config = dict(
    n_experts=256,
    d_shared_expert=256,
    activation='squared_relu',
    normalize_top_k=False,
    n_head=2,
    norm_place='pre',
    schedule='wsd',
    decay_fraction=1.0,
    final_lr_fraction=0.0,
    doc_mask=True,
)
Below are experts of layer 6 (counted from 0) of a mixture-of-experts language model. Rows are named router (the router's row for the expert), up (a neuron's input weights, with its number), down (a neuron's output weights, with its number) and show model dimensions 0-127. Each number is 50 + 15 x the weight over its row's rms, rounded and kept within 0 to 99.
After each expert's rows: "comes after" lists some tokens at least twice as common just before its tokens as in all text. This comes from a sample of Wikipedia text that the model never trained on. Tokens count by the router's weight.

# expert 164
router:54 35 41 67 51 60 42 66 45 66 65 39 64 35 24 28 35 60 28 68 38 35 29 27 39 38 58 32 66 39 37 46 70 58 80 66 69 60 39 56 58 49 74 56 63 54 63 70 32 55 48 46 50 42 75 38 69 68 49 70 34 32 71 31 75 67 58 50 63 50 71 31 35 62 36 42 74 54 62 38 73 40 51 72 64 15 33 36 58 36 75 40 71 65 37 69 47 38 60 68 40 57 63 49 36 28 64 72 41 63 70 36 29 63 51 53 69 63 33 51 61 35 65 61 68 37 35 47
up0:61 52 33 45 49 60 48 57 45 54 37 47 72 43 45 48 39 54 50 66 42 39 25 58 72 66 61 29 55 43 37 50 52 20 60 17 55 46 42 49 45 46 55 46 53 48 48 78 47 69 53 16 58 44 61 65 43 66 53 43 52 34 51 59 45 58 73 58 48 34 55 43 37 63 57 59 51 54 57 45 49 29 37 59 64 87 46 04 51 36 32 76 23 54 48 83 64 35 50 46 62 70 77 45 16 34 48 51 49 38 59 29 49 87 60 84 47 51 49 56 72 82 44 51 25 39 76 28
down0:65 34 22 61 31 50 55 70 20 55 49 47 72 61 50 52 68 51 55 46 57 48 18 25 54 50 56 48 59 49 37 71 25 52 30 66 49 83 40 65 32 60 44 33 60 55 65 39 52 69 47 42 35 25 33 54 61 46 51 73 21 45 59 42 31 43 43 63 56 64 44 68 43 31 46 46 51 79 49 68 53 34 40 65 37 64 54 59 35 20 67 62 66 40 49 21 54 61 34 59 32 63 60 56 14 32 33 56 67 47 40 49 17 49 50 43 58 19 58 17 33 29 41 29 44 56 35 41
comes after: " of", ",", " in", "istor", " List", ":"

# expert 70
router:53 36 40 66 51 61 42 63 49 65 55 42 69 30 34 29 42 63 29 62 36 39 32 30 46 31 64 34 62 38 35 49 66 63 75 65 74 57 40 57 61 43 73 60 62 55 57 72 29 52 55 40 47 38 73 32 64 73 41 74 34 32 74 36 71 64 61 54 64 49 70 31 42 64 31 46 71 55 60 36 73 38 58 75 62 13 28 32 59 32 75 43 65 61 42 71 45 37 53 69 40 58 66 48 33 27 60 74 46 60 64 36 30 65 56 53 71 63 28 46 59 43 63 58 74 33 31 52
up0:53 35 40 70 36 45 10 41 57 58 79 26 60 47 52 36 53 37 58 35 55 41 48 44 71 54 31 70 58 42 51 16 56 45 65 45 56 56 65 45 36 39 48 74 41 26 39 83 58 36 66 31 58 45 69 34 42 87 49 70 37 34 35 41 48 61 70 60 57 20 92 45 64 61 60 46 60 49 45 37 52 49 27 56 47 54 37 23 61 61 72 47 37 34 57 49 63 56 57 57 43 70 76 62 25 70 40 62 34 53 62 33 66 65 28 33 46 53 54 14 68 46 43 43 33 51 41 54
down0:46 58 60 55 58 51 49 50 74 45 48 63 69 87 62 56 41 33 58 64 57 69 72 42 41 61 30 26 59 31 54 17 52 44 35 42 72 51 71 25 66 35 28 71 67 41 41 47 28 44 57 37 57 50 55 55 61 21 35 61 47 71 62 38 57 53 50 39 24 33 08 54 67 65 53 66 23 66 50 31 55 36 71 30 41 68 62 67 58 54 51 40 63 56 32 47 56 70 29 45 72 59 47 48 76 46 39 82 62 42 58 67 73 32 50 51 54 41 37 56 28 37 32 72 47 35 28 37
comes after: " ", " |", ".", " (", "–", "=="

# expert 36
router:50 37 39 70 46 59 38 62 48 73 57 35 65 27 31 28 39 58 31 63 44 32 25 32 41 36 55 26 65 36 32 46 66 60 79 66 75 54 36 55 60 48 71 56 65 56 61 72 31 49 49 41 43 36 67 39 69 68 42 70 31 30 66 32 72 63 63 54 66 49 70 30 42 63 35 46 74 51 55 33 67 33 54 71 57 14 30 38 55 37 72 44 66 63 40 71 48 41 55 70 44 65 59 51 34 31 67 74 41 66 73 35 26 61 50 59 72 62 26 50 63 46 67 61 70 44 41 47
up0:52 70 36 25 55 69 73 90 34 42 68 44 64 55 47 15 57 37 44 31 67 50 38 57 50 65 67 42 44 61 39 52 63 91 73 64 43 46 77 41 37 47 25 39 49 53 38 61 30 42 18 64 91 51 44 53 28 36 60 40 29 32 58 31 68 57 60 42 65 67 59 57 52 75 38 65 61 57 57 85 43 53 37 35 34 32 43 64 49 31 84 25 43 63 50 50 30 58 62 40 46 40 68 60 46 34 36 50 63 52 58 53 55 49 51 37 62 69 26 43 54 39 43 53 62 42 55 54
down0:41 33 41 31 48 74 57 34 68 59 50 45 28 32 40 39 51 50 39 21 64 34 54 50 61 44 32 54 48 52 05 34 53 38 34 04 44 56 34 53 54 59 55 34 38 44 19 70 62 62 37 68 54 56 27 89 52 29 54 59 52 42 22 26 40 46 31 54 64 51 37 59 25 60 44 38 39 52 38 45 57 34 30 39 43 64 40 77 52 54 33 44 59 49 24 54 33 65 57 76 29 41 66 45 49 43 45 44 59 57 78 39 50 55 46 36 62 42 14 48 38 54 47 55 61 59 63 19
comes after: " |", " ", "20", "19", "\n", "18"

# expert 250
router:60 45 40 57 28 59 52 52 41 46 78 36 54 51 43 51 42 43 41 61 80 44 51 51 40 47 52 59 70 42 26 00 49 76 57 52 33 36 59 38 69 60 41 50 70 60 49 49 38 99 49 43 48 30 44 31 55 72 50 59 45 42 41 26 66 58 44 42 60 53 64 45 54 75 41 35 65 64 63 16 49 46 65 55 61 65 46 33 70 54 53 40 60 40 57 67 31 36 39 73 38 43 78 26 37 35 33 52 31 64 68 44 40 38 76 51 69 54 38 40 66 27 58 46 58 72 17 45
up0:62 72 36 72 67 39 32 11 23 58 59 54 53 35 67 48 67 54 37 48 47 49 56 61 12 48 63 61 63 65 61 15 41 55 43 35 63 66 46 77 58 68 23 54 47 53 39 39 61 72 73 78 51 45 55 58 42 73 37 36 48 65 62 31 42 47 25 68 78 52 29 53 48 50 38 50 50 60 28 59 58 49 60 62 53 43 28 76 49 29 57 48 26 28 44 69 48 40 31 52 63 44 59 50 53 30 45 34 45 58 50 48 38 29 55 70 46 49 48 20 49 37 40 50 73 91 69 60
down0:52 63 57 41 49 43 49 21 49 50 99 35 57 44 52 58 56 45 31 55 65 28 31 35 57 39 36 49 43 29 37 39 47 62 46 48 40 69 36 38 31 49 50 70 60 60 35 25 79 52 42 48 32 32 61 64 44 76 42 60 52 48 54 60 38 51 47 45 64 57 62 35 51 11 64 69 78 65 44 69 50 77 46 41 29 56 64 54 59 52 65 54 27 44 81 24 38 62 69 61 49 30 33 81 41 68 39 33 33 62 31 38 35 43 18 41 38 54 59 28 45 57 40 59 39 72 37 32
comes after: " M", " the", " a", " F", " m", " A"

# expert 1
router:57 46 17 50 37 65 44 44 41 45 63 37 66 34 43 61 46 43 55 55 60 48 44 27 28 85 62 27 66 45 34 08 43 59 48 77 48 44 37 64 69 63 61 50 83 43 53 63 46 71 31 50 58 21 28 21 56 76 58 58 52 48 32 49 38 78 47 52 68 31 58 44 34 44 37 28 73 51 61 30 48 50 56 50 65 63 33 40 70 61 44 27 61 47 58 59 26 28 62 70 44 57 66 26 38 36 45 65 31 73 52 41 49 45 75 69 53 57 42 56 66 31 45 40 44 45 17 58
up0:50 62 51 32 49 19 34 37 41 23 29 55 30 48 70 50 46 56 50 45 70 41 64 44 58 46 60 51 55 54 30 80 68 45 61 60 71 63 46 19 62 31 20 41 68 57 51 54 87 59 22 34 62 73 63 64 44 55 36 67 37 40 72 42 54 53 47 32 45 39 69 64 51 47 66 68 63 58 35 47 40 42 09 53 41 73 25 33 51 44 51 52 39 40 39 50 62 33 26 37 45 47 47 58 56 81 31 50 43 90 68 54 49 30 34 52 51 71 45 64 37 38 34 45 42 16 56 41
down0:65 72 68 28 61 64 58 53 63 42 64 39 34 54 56 54 72 55 56 47 54 44 54 60 19 27 76 53 36 47 33 33 47 55 49 66 50 76 60 63 46 33 43 68 39 67 83 36 47 28 51 52 89 44 66 28 38 52 42 57 41 38 20 78 22 60 55 44 68 82 29 76 66 67 54 37 58 50 40 58 51 30 38 37 46 66 48 67 38 35 31 47 45 24 64 52 37 46 43 59 19 22 21 60 61 58 54 67 68 54 52 49 60 56 41 25 74 36 43 68 60 43 49 42 56 43 68 58
comes after: " a", " m", " A", " M", " f", " d"

# expert 97
router:50 36 36 69 52 60 38 59 44 70 57 41 69 30 28 24 38 62 30 55 39 40 29 29 43 33 60 39 64 35 36 50 60 56 75 64 75 58 43 56 58 47 74 61 58 58 61 76 34 54 51 42 43 34 70 35 66 68 45 68 33 31 72 33 76 58 61 48 71 50 69 31 39 63 33 50 72 57 61 34 75 34 48 75 63 18 27 37 47 41 72 43 67 62 37 71 41 37 52 67 42 61 61 42 37 30 65 71 44 67 69 39 32 64 52 66 72 68 29 41 52 37 62 57 71 25 36 54
up0:60 41 35 44 49 63 31 49 23 50 54 46 26 42 54 32 62 60 03 75 46 50 35 15 35 46 63 47 61 45 47 43 58 56 64 44 54 71 54 51 43 63 44 58 26 62 50 84 52 68 67 68 44 51 28 31 30 55 49 37 25 34 50 34 52 27 74 58 32 55 33 36 43 59 53 60 58 49 84 32 84 28 49 63 43 65 40 29 42 49 53 48 54 20 67 72 38 64 49 47 61 78 53 45 70 39 51 37 45 61 37 35 46 56 43 33 64 72 40 56 47 23 67 77 66 38 40 35
down0:89 60 32 60 35 44 48 49 57 66 42 44 49 48 49 32 71 51 25 48 60 16 61 25 55 53 50 48 41 28 68 52 38 39 20 55 62 64 48 41 46 37 45 24 56 69 74 67 31 61 71 59 55 44 47 36 22 50 45 40 43 64 50 44 40 41 43 50 25 82 54 44 50 70 60 41 60 59 51 47 86 66 35 51 47 27 72 35 50 35 59 55 59 50 48 66 72 53 76 84 66 44 48 62 42 18 48 68 39 47 51 35 57 49 33 62 21 80 83 64 63 52 44 39 34 58 38 65
comes after: "–", "0", ")", "1", "6", "2"

# expert 99
router:51 36 38 69 53 63 44 62 45 67 66 41 67 26 33 29 35 61 30 54 43 35 30 29 44 32 51 37 64 33 36 41 64 55 76 62 72 56 42 55 55 42 77 59 61 53 60 76 27 53 51 41 52 37 70 36 67 71 42 74 34 32 68 36 76 65 60 50 68 45 72 30 42 64 38 49 72 51 61 34 74 39 51 74 60 12 28 34 58 35 75 39 70 58 38 72 49 35 58 66 41 58 63 45 37 36 68 73 44 62 68 37 33 63 51 57 74 63 24 49 59 42 68 54 70 38 37 46
up0:45 51 44 41 56 44 36 49 55 41 35 49 58 38 41 43 43 41 39 39 47 42 37 46 36 56 58 72 68 47 41 33 54 47 60 70 34 36 44 58 48 37 44 48 52 49 57 48 30 44 70 59 64 65 78 58 77 44 19 32 31 17 74 43 53 39 64 28 05 40 63 67 73 82 52 64 69 34 56 27 50 34 69 43 54 55 25 39 50 15 74 42 36 41 64 68 48 35 44 79 44 77 49 58 73 44 28 54 42 82 41 56 69 54 35 27 44 64 65 27 30 47 52 56 57 62 29 34
down0:58 54 70 43 55 43 54 35 53 60 78 70 57 44 66 50 39 36 55 47 39 45 71 30 65 32 52 88 44 53 40 49 42 31 37 69 42 16 32 57 54 52 33 58 48 51 67 32 53 68 43 69 61 50 18 26 39 48 59 71 74 53 41 53 65 46 43 71 72 43 45 31 48 54 62 38 53 55 52 60 63 43 42 53 67 39 53 78 58 52 40 61 32 44 46 78 44 55 57 31 69 53 58 50 06 61 46 00 55 37 38 67 50 57 19 38 66 61 43 78 54 65 38 54 42 56 14 41
comes after: " ", ".", "19", "18", " \"", "12"

# expert 200
router:53 34 37 72 46 60 43 62 45 68 53 41 65 25 31 29 45 60 34 59 41 34 26 29 41 35 57 34 65 37 36 45 70 58 78 65 75 63 43 59 63 45 77 61 52 57 58 73 30 48 54 40 51 32 65 41 68 73 44 75 33 37 68 34 76 62 65 49 65 46 69 31 35 64 33 46 77 53 60 34 71 37 54 75 65 22 27 36 53 37 78 37 72 63 38 63 45 36 56 69 42 63 58 41 34 29 67 72 38 66 69 37 31 64 51 59 71 64 35 46 63 42 62 57 61 39 37 53
up0:46 45 28 61 49 23 47 57 54 66 65 37 53 61 63 38 38 56 08 58 58 33 83 51 33 47 52 69 66 56 46 69 62 42 39 32 52 70 22 58 52 47 38 59 48 53 39 33 35 45 40 58 37 71 85 41 86 43 29 69 51 22 51 41 63 54 64 28 56 69 37 66 73 59 62 38 28 33 55 55 40 53 57 54 69 41 34 44 71 60 26 53 38 70 65 76 29 43 21 36 32 50 43 46 29 55 43 54 52 29 72 50 33 41 65 61 78 65 51 47 37 59 63 44 49 70 22 48
down0:32 51 39 53 69 45 27 52 35 32 31 61 49 61 49 41 45 37 45 59 75 34 46 47 75 55 26 40 67 39 39 48 33 43 32 22 36 61 30 57 61 44 48 36 51 62 64 52 34 65 67 65 44 56 49 42 39 54 55 49 25 11 61 48 46 36 47 23 58 46 23 74 38 55 41 29 41 65 56 54 46 70 44 40 75 50 70 64 45 56 59 50 44 77 61 70 52 62 31 55 24 64 37 45 33 24 35 77 25 41 64 53 15 07 60 61 39 51 58 48 49 21 66 63 79 49 50 43
comes after: " |", "1", " at", " County", "o", " art"

# expert 233
router:49 34 38 63 48 60 46 59 46 67 61 39 69 34 37 30 33 57 30 57 41 40 27 29 40 31 55 36 66 32 30 46 67 58 77 67 70 52 43 59 59 47 63 60 61 57 58 71 31 53 49 40 52 36 69 32 67 72 48 66 36 28 69 38 75 65 59 52 61 42 67 32 41 61 36 44 76 48 61 35 71 36 53 76 62 17 31 34 49 36 78 40 72 61 40 64 43 34 50 67 42 58 64 44 32 29 69 76 47 64 70 31 29 63 61 61 76 64 23 45 58 38 66 59 69 28 31 53
up0:79 65 36 49 39 69 52 47 41 60 59 61 50 32 20 41 67 48 74 58 51 40 42 13 28 61 37 55 79 46 74 22 50 19 29 77 39 48 52 33 55 41 55 73 68 53 63 52 69 47 41 34 35 62 76 56 59 49 28 55 54 30 53 49 09 40 55 52 60 44 44 47 20 53 43 65 73 54 50 45 69 48 36 44 58 38 58 45 56 41 48 40 51 82 49 54 54 39 73 21 19 71 67 23 56 52 50 37 37 53 46 54 64 34 36 67 43 69 62 43 71 63 51 67 49 54 56 29
down0:39 47 50 77 62 38 41 68 29 58 52 43 67 37 12 23 57 71 38 65 57 35 69 48 28 50 64 41 76 50 21 44 57 39 30 63 71 64 60 41 25 40 74 52 55 40 52 50 15 61 43 65 82 51 48 86 30 60 48 54 42 49 30 52 57 61 64 35 57 71 52 57 62 47 42 47 50 37 57 77 44 58 58 70 71 48 56 50 56 49 60 58 18 32 62 42 63 43 39 38 43 59 74 50 43 55 47 44 53 46 28 41 48 41 49 39 47 73 24 32 21 40 77 28 63 54 49 86
comes after: "a", " the", "-", " (", "A", "ing"

# expert 137
router:56 39 38 66 43 64 39 62 50 68 58 40 70 30 35 27 40 59 36 54 44 40 29 28 43 32 58 32 64 35 37 46 70 59 79 68 78 60 40 50 59 47 72 60 65 53 54 77 34 52 54 44 48 35 69 38 68 73 43 76 31 36 70 42 73 61 58 56 67 49 66 31 39 67 33 42 73 53 59 31 74 39 53 74 67 19 35 36 57 36 77 37 71 57 40 70 47 37 56 68 44 62 61 48 33 32 59 75 51 66 72 38 31 62 53 58 73 66 30 50 60 37 67 62 72 35 38 46
up0:45 33 78 60 53 48 61 59 53 74 49 47 68 32 47 22 64 54 68 58 26 34 65 52 27 62 40 47 70 40 30 60 54 61 48 47 60 45 36 67 79 50 81 48 67 44 61 47 48 76 42 27 34 57 55 44 37 72 66 52 48 47 55 37 58 54 37 45 62 49 72 60 44 54 47 77 61 14 54 78 42 42 50 83 51 62 56 25 63 56 36 61 80 46 74 65 50 22 35 79 56 61 37 54 00 37 54 43 30 42 53 53 44 50 53 64 58 60 67 65 40 39 58 57 35 47 26 67
down0:32 33 50 60 71 41 87 58 39 61 61 64 59 67 58 63 16 43 39 54 63 41 56 75 32 63 62 37 54 32 74 53 45 51 78 69 50 52 17 59 49 54 51 43 60 39 45 59 75 34 44 36 83 65 47 61 77 36 60 24 69 49 55 77 51 61 58 39 25 40 34 20 48 51 46 54 56 42 70 50 72 17 60 65 49 62 41 43 32 59 42 56 36 63 61 46 44 65 39 37 54 16 28 17 55 41 45 35 59 27 32 38 49 36 66 29 58 47 42 58 28 53 51 67 35 40 60 47
comes after: " |", "0", " ", "1", "2", "6"

# expert 25
router:52 37 37 67 49 59 42 58 48 69 58 35 68 26 30 30 39 64 31 62 45 36 27 28 38 31 62 36 66 33 34 47 67 56 79 67 68 53 38 56 58 46 69 63 59 56 56 74 30 52 53 47 50 38 68 36 69 73 44 74 35 30 69 34 75 60 62 57 67 44 69 31 37 66 35 46 73 54 58 34 68 36 50 78 63 26 27 37 59 35 76 41 70 65 39 68 44 32 54 69 45 63 65 45 36 32 65 72 42 64 71 37 28 64 51 57 73 65 30 49 60 46 64 57 72 39 34 55
up0:43 45 57 44 39 61 38 59 62 54 52 47 54 56 54 46 19 45 41 65 70 49 48 46 46 44 43 46 81 09 09 33 58 32 41 44 51 30 48 33 42 44 41 81 24 46 49 57 99 55 34 60 36 31 55 42 74 57 44 40 35 49 71 61 73 43 26 78 57 78 76 56 75 55 41 40 85 60 62 41 60 48 54 79 76 44 47 42 49 47 70 60 41 65 53 53 51 42 62 48 39 65 64 69 48 56 56 56 43 60 62 32 52 51 33 54 38 53 36 43 60 08 38 52 56 52 42 32
down0:16 58 56 42 36 90 42 61 57 41 66 49 45 54 56 46 75 59 33 18 57 42 36 46 46 55 46 53 36 61 54 42 46 59 59 09 49 50 20 13 53 64 28 21 37 66 65 50 39 38 42 46 57 49 57 65 51 49 59 55 68 35 24 59 36 43 53 36 38 19 39 58 51 60 60 61 43 69 47 52 55 49 72 47 53 60 27 61 58 45 31 46 48 34 63 69 64 56 42 48 20 21 60 30 13 61 54 51 64 54 16 32 51 39 66 45 69 60 28 57 58 50 39 42 37 17 65 43
comes after: " ", "1", " |", "2", "10", "0"

# expert 134
router:44 37 38 70 53 67 43 60 47 66 61 40 66 27 33 28 37 60 32 61 35 40 31 29 40 37 57 31 61 37 34 50 65 59 74 65 71 62 42 57 59 50 79 57 60 54 58 75 34 52 53 38 50 34 72 33 68 74 47 70 34 31 72 38 71 67 60 51 66 47 64 31 39 64 31 43 74 56 60 35 65 40 58 75 62 10 38 39 64 34 79 41 72 60 40 71 42 36 57 69 42 62 64 46 35 31 62 72 39 67 67 35 32 61 56 64 71 62 26 48 62 41 63 60 68 35 37 52
up0:49 37 48 69 56 77 31 43 56 95 50 35 38 63 73 44 41 57 46 56 51 57 32 42 49 49 33 60 48 57 26 43 38 66 73 48 40 47 48 44 47 57 71 65 69 45 52 51 51 56 51 42 63 18 63 45 64 29 53 55 82 63 78 39 47 49 56 56 63 59 39 67 40 65 33 54 69 28 60 15 71 39 35 49 65 49 65 23 22 34 65 59 34 31 46 67 56 33 59 75 21 76 58 75 35 73 49 48 66 57 66 26 36 52 51 47 54 65 59 72 41 45 52 60 70 23 36 35
down0:32 63 75 08 45 63 73 23 70 60 53 37 69 38 51 78 28 45 38 54 23 50 70 58 75 45 39 55 62 71 57 71 55 57 61 69 39 56 09 41 45 18 30 19 45 55 47 25 58 58 71 74 35 52 72 38 58 24 74 48 63 56 34 34 29 53 36 47 68 51 47 66 64 47 52 43 68 52 41 54 69 44 53 47 38 53 22 38 35 46 47 42 67 33 51 49 57 51 40 60 59 55 29 61 57 44 42 58 59 63 70 63 41 47 43 45 50 48 36 60 33 47 27 44 70 48 56 83
comes after: " |", " ", " a", "a", " the", "i"

# expert 41
router:47 36 35 69 48 60 40 65 46 71 56 37 67 29 37 27 40 66 33 62 37 36 30 29 44 30 53 32 64 36 31 49 68 59 77 65 79 57 41 54 63 44 72 60 54 60 58 71 27 46 50 39 52 34 71 33 69 73 39 64 33 37 68 34 74 61 60 55 65 46 69 32 42 64 37 45 74 49 63 34 69 34 55 76 62 23 41 36 55 34 72 39 64 65 41 66 42 34 59 70 40 59 61 48 32 30 66 77 37 65 71 37 30 64 49 58 68 65 31 46 62 41 68 56 75 34 36 53
up0:52 44 81 68 47 64 63 60 34 50 53 36 58 57 43 42 42 77 29 48 52 46 53 45 61 63 64 42 69 27 22 37 29 61 63 29 50 38 51 44 54 44 45 75 55 54 62 47 53 47 51 48 72 45 46 45 35 67 29 47 70 19 66 37 56 31 38 51 49 59 45 58 33 51 67 56 60 44 68 68 40 42 69 61 77 36 56 40 45 12 82 31 82 42 41 69 35 39 46 49 47 45 70 60 56 31 40 52 47 54 88 34 58 36 57 78 63 99 39 50 50 26 52 76 37 57 53 55
down0:42 41 46 67 53 42 62 33 57 47 48 56 38 33 65 56 71 56 56 44 58 34 44 34 64 58 59 61 56 65 35 64 74 44 62 27 62 79 68 75 65 37 66 39 41 53 45 44 17 40 28 49 52 70 43 36 54 35 73 68 73 67 34 33 62 32 68 62 70 47 61 48 67 68 47 65 67 58 55 46 60 53 52 58 54 34 65 55 77 74 97 68 61 65 25 42 63 40 57 39 11 31 60 37 46 30 52 63 38 33 44 62 66 50 08 51 62 32 63 48 41 54 61 37 60 66 38 43
comes after: "\n", ")\n", "==", " —", " includ", ";\n"

# expert 131
router:48 37 41 64 48 61 45 63 50 70 60 36 67 30 26 29 36 60 32 58 43 38 28 27 38 35 56 30 65 36 37 49 73 58 76 64 67 57 38 57 55 38 64 57 60 58 61 72 31 50 49 38 47 37 71 39 69 73 45 70 34 30 70 37 76 61 60 52 68 46 70 32 39 60 34 51 74 55 60 35 71 37 51 75 64 20 25 39 59 40 80 45 70 60 38 70 45 39 54 67 40 63 59 48 33 36 70 72 45 64 75 36 30 64 56 59 73 65 30 43 65 39 58 52 74 33 36 46
up0:79 55 43 77 47 99 40 46 48 49 55 59 65 39 51 44 42 67 40 70 46 39 71 53 43 48 34 46 71 60 30 22 45 55 59 51 46 55 66 58 40 45 62 40 52 57 35 63 47 55 35 47 41 54 81 43 69 31 45 43 49 29 44 42 79 82 52 37 60 42 37 46 48 58 41 60 79 44 71 53 38 42 44 65 70 54 44 42 64 58 30 62 63 36 42 56 68 47 68 75 12 64 46 45 29 49 44 41 25 68 83 79 64 29 46 63 48 47 22 56 59 63 61 74 51 48 42 32
down0:49 50 60 53 66 50 35 49 36 59 42 60 58 36 75 69 44 87 57 64 49 21 18 59 29 74 62 39 42 38 73 39 67 66 52 44 60 60 50 40 71 62 23 70 44 42 76 79 44 54 50 38 56 78 46 56 44 71 56 53 24 51 43 67 60 61 71 51 43 54 47 52 49 50 56 55 70 48 51 47 61 64 63 32 64 51 33 44 63 68 11 21 48 50 57 67 30 54 39 41 51 33 18 40 27 48 75 64 59 11 31 34 77 67 74 41 40 56 36 48 47 57 46 65 48 35 41 51
comes after: " ", " (", " |", "–", ":", "'s"

# expert 93
router:45 38 40 74 47 63 40 60 43 69 58 38 70 29 38 28 39 64 30 58 30 35 31 29 41 34 63 36 66 33 34 48 63 57 79 65 74 57 44 55 62 43 70 62 65 55 58 74 34 51 49 40 54 39 71 33 69 72 44 65 31 28 69 34 75 68 62 54 65 46 68 29 44 64 34 50 73 57 58 35 72 34 53 75 62 19 32 38 59 37 73 43 70 61 37 69 44 36 53 66 42 57 69 45 35 29 63 69 43 63 71 36 31 59 47 57 73 65 32 41 62 44 66 57 72 32 37 50
up0:33 04 52 66 27 53 53 48 43 48 63 57 20 49 50 47 42 47 60 61 72 69 72 38 52 52 67 47 71 34 27 51 73 42 87 19 60 51 44 47 48 42 34 58 36 49 41 57 42 48 44 36 38 37 61 63 68 75 41 57 68 59 31 46 32 23 49 61 38 69 32 34 54 18 50 38 50 59 53 54 55 54 63 77 57 59 42 44 61 58 63 58 57 42 34 54 47 24 52 20 43 70 64 45 42 20 55 56 42 53 49 25 45 65 61 96 64 73 48 41 54 74 25 45 48 65 60 39
down0:45 51 46 55 44 75 45 23 53 57 35 31 35 68 58 38 38 72 62 55 74 80 58 49 39 34 84 21 59 48 44 52 36 62 48 37 52 27 23 35 62 55 61 76 37 53 58 40 52 50 58 27 43 80 55 74 54 47 38 65 31 48 37 38 62 54 35 66 25 43 54 48 48 61 51 30 35 82 49 62 56 75 77 55 54 36 27 55 35 30 28 47 53 42 50 27 42 32 83 34 19 39 49 29 53 62 42 49 60 55 58 58 41 40 79 50 40 35 39 74 47 48 64 43 54 26 22 39
comes after: " |\n", "\n", ")\n", ".\n", ")", " /"

# expert 154
router:44 35 41 72 42 62 42 60 47 65 59 39 66 27 36 30 36 65 28 56 39 34 28 29 44 30 59 35 65 36 35 45 60 60 75 64 71 59 34 57 60 39 78 61 54 50 56 74 33 54 51 39 53 37 72 38 67 72 40 69 36 31 68 35 74 63 59 51 65 41 67 33 42 60 38 41 74 49 63 36 70 38 53 76 68 21 31 37 56 37 76 42 72 61 36 69 45 36 50 65 36 63 60 46 40 29 65 74 48 62 74 34 30 63 47 61 72 65 26 46 59 36 68 58 74 35 34 53
up0:68 47 20 27 54 44 51 45 72 47 68 52 86 32 56 25 37 53 50 83 50 69 54 62 31 57 51 45 60 48 60 55 29 42 60 50 47 40 44 40 42 20 88 41 32 69 42 70 32 58 39 28 36 57 52 63 76 57 60 63 61 62 32 17 76 55 68 53 40 48 51 33 39 28 50 47 67 54 37 27 63 51 61 73 31 78 68 18 45 41 43 52 37 52 78 56 65 72 38 46 42 46 61 39 50 67 19 51 46 61 40 63 46 38 43 44 33 74 44 49 48 67 45 68 48 51 33 71
down0:54 52 70 34 61 50 35 64 70 44 41 68 16 44 50 46 59 22 56 48 74 46 51 42 31 57 08 47 49 55 51 43 51 72 64 25 33 43 33 50 36 33 27 52 46 63 27 71 38 63 28 61 71 43 62 54 64 69 48 27 38 45 34 69 35 61 48 36 60 41 33 25 48 56 77 38 49 55 64 52 44 67 56 32 71 41 40 43 56 36 34 57 42 38 48 50 33 63 36 54 42 28 35 54 78 37 37 69 54 52 47 45 60 33 70 00 53 74 68 42 37 38 34 39 52 74 50 43
comes after: ",", " ", "20", "19", " (", "."

# expert 29
router:51 35 37 67 48 64 37 65 47 68 61 34 66 26 30 27 38 58 32 57 36 35 33 29 43 32 67 30 64 35 34 48 59 58 75 68 72 57 43 58 61 42 69 57 60 56 60 73 32 53 52 40 52 36 72 35 68 76 45 67 34 29 70 38 74 61 64 50 63 44 69 31 41 65 36 47 74 45 59 30 71 35 54 75 64 23 39 38 63 36 78 36 71 56 41 66 46 36 59 72 39 62 66 48 32 29 58 72 39 63 68 34 29 60 48 55 70 65 30 47 61 39 71 55 70 30 43 53
up0:55 63 52 42 37 47 55 70 47 53 62 44 49 34 50 49 45 60 44 73 49 63 41 28 67 57 03 73 39 36 39 42 40 50 93 44 40 37 50 66 45 46 58 45 79 49 33 54 57 60 44 59 66 21 78 06 51 84 64 92 46 35 69 39 87 35 74 59 55 47 57 33 36 44 53 62 27 42 57 49 57 41 45 71 50 59 41 45 49 59 59 35 48 63 39 43 35 53 58 71 62 44 42 44 43 39 56 62 44 72 85 43 54 61 63 35 50 79 49 60 57 29 40 55 60 40 41 56
down0:38 69 34 56 55 50 26 70 39 58 56 57 47 44 25 66 54 57 42 23 71 46 20 53 95 64 55 38 47 67 53 57 20 44 52 64 32 53 42 60 52 29 34 46 56 71 45 78 35 35 39 19 31 52 16 78 47 37 47 55 26 50 54 55 62 42 28 32 45 46 52 39 39 50 42 61 65 27 45 75 39 39 25 60 39 23 63 29 41 55 71 65 53 49 37 57 78 63 34 37 40 58 35 69 48 44 75 58 43 35 53 58 87 73 63 35 51 43 34 46 33 50 48 43 41 46 52 42
comes after: " |\n", "\n", ")\n", ".\n", "|\n", ";"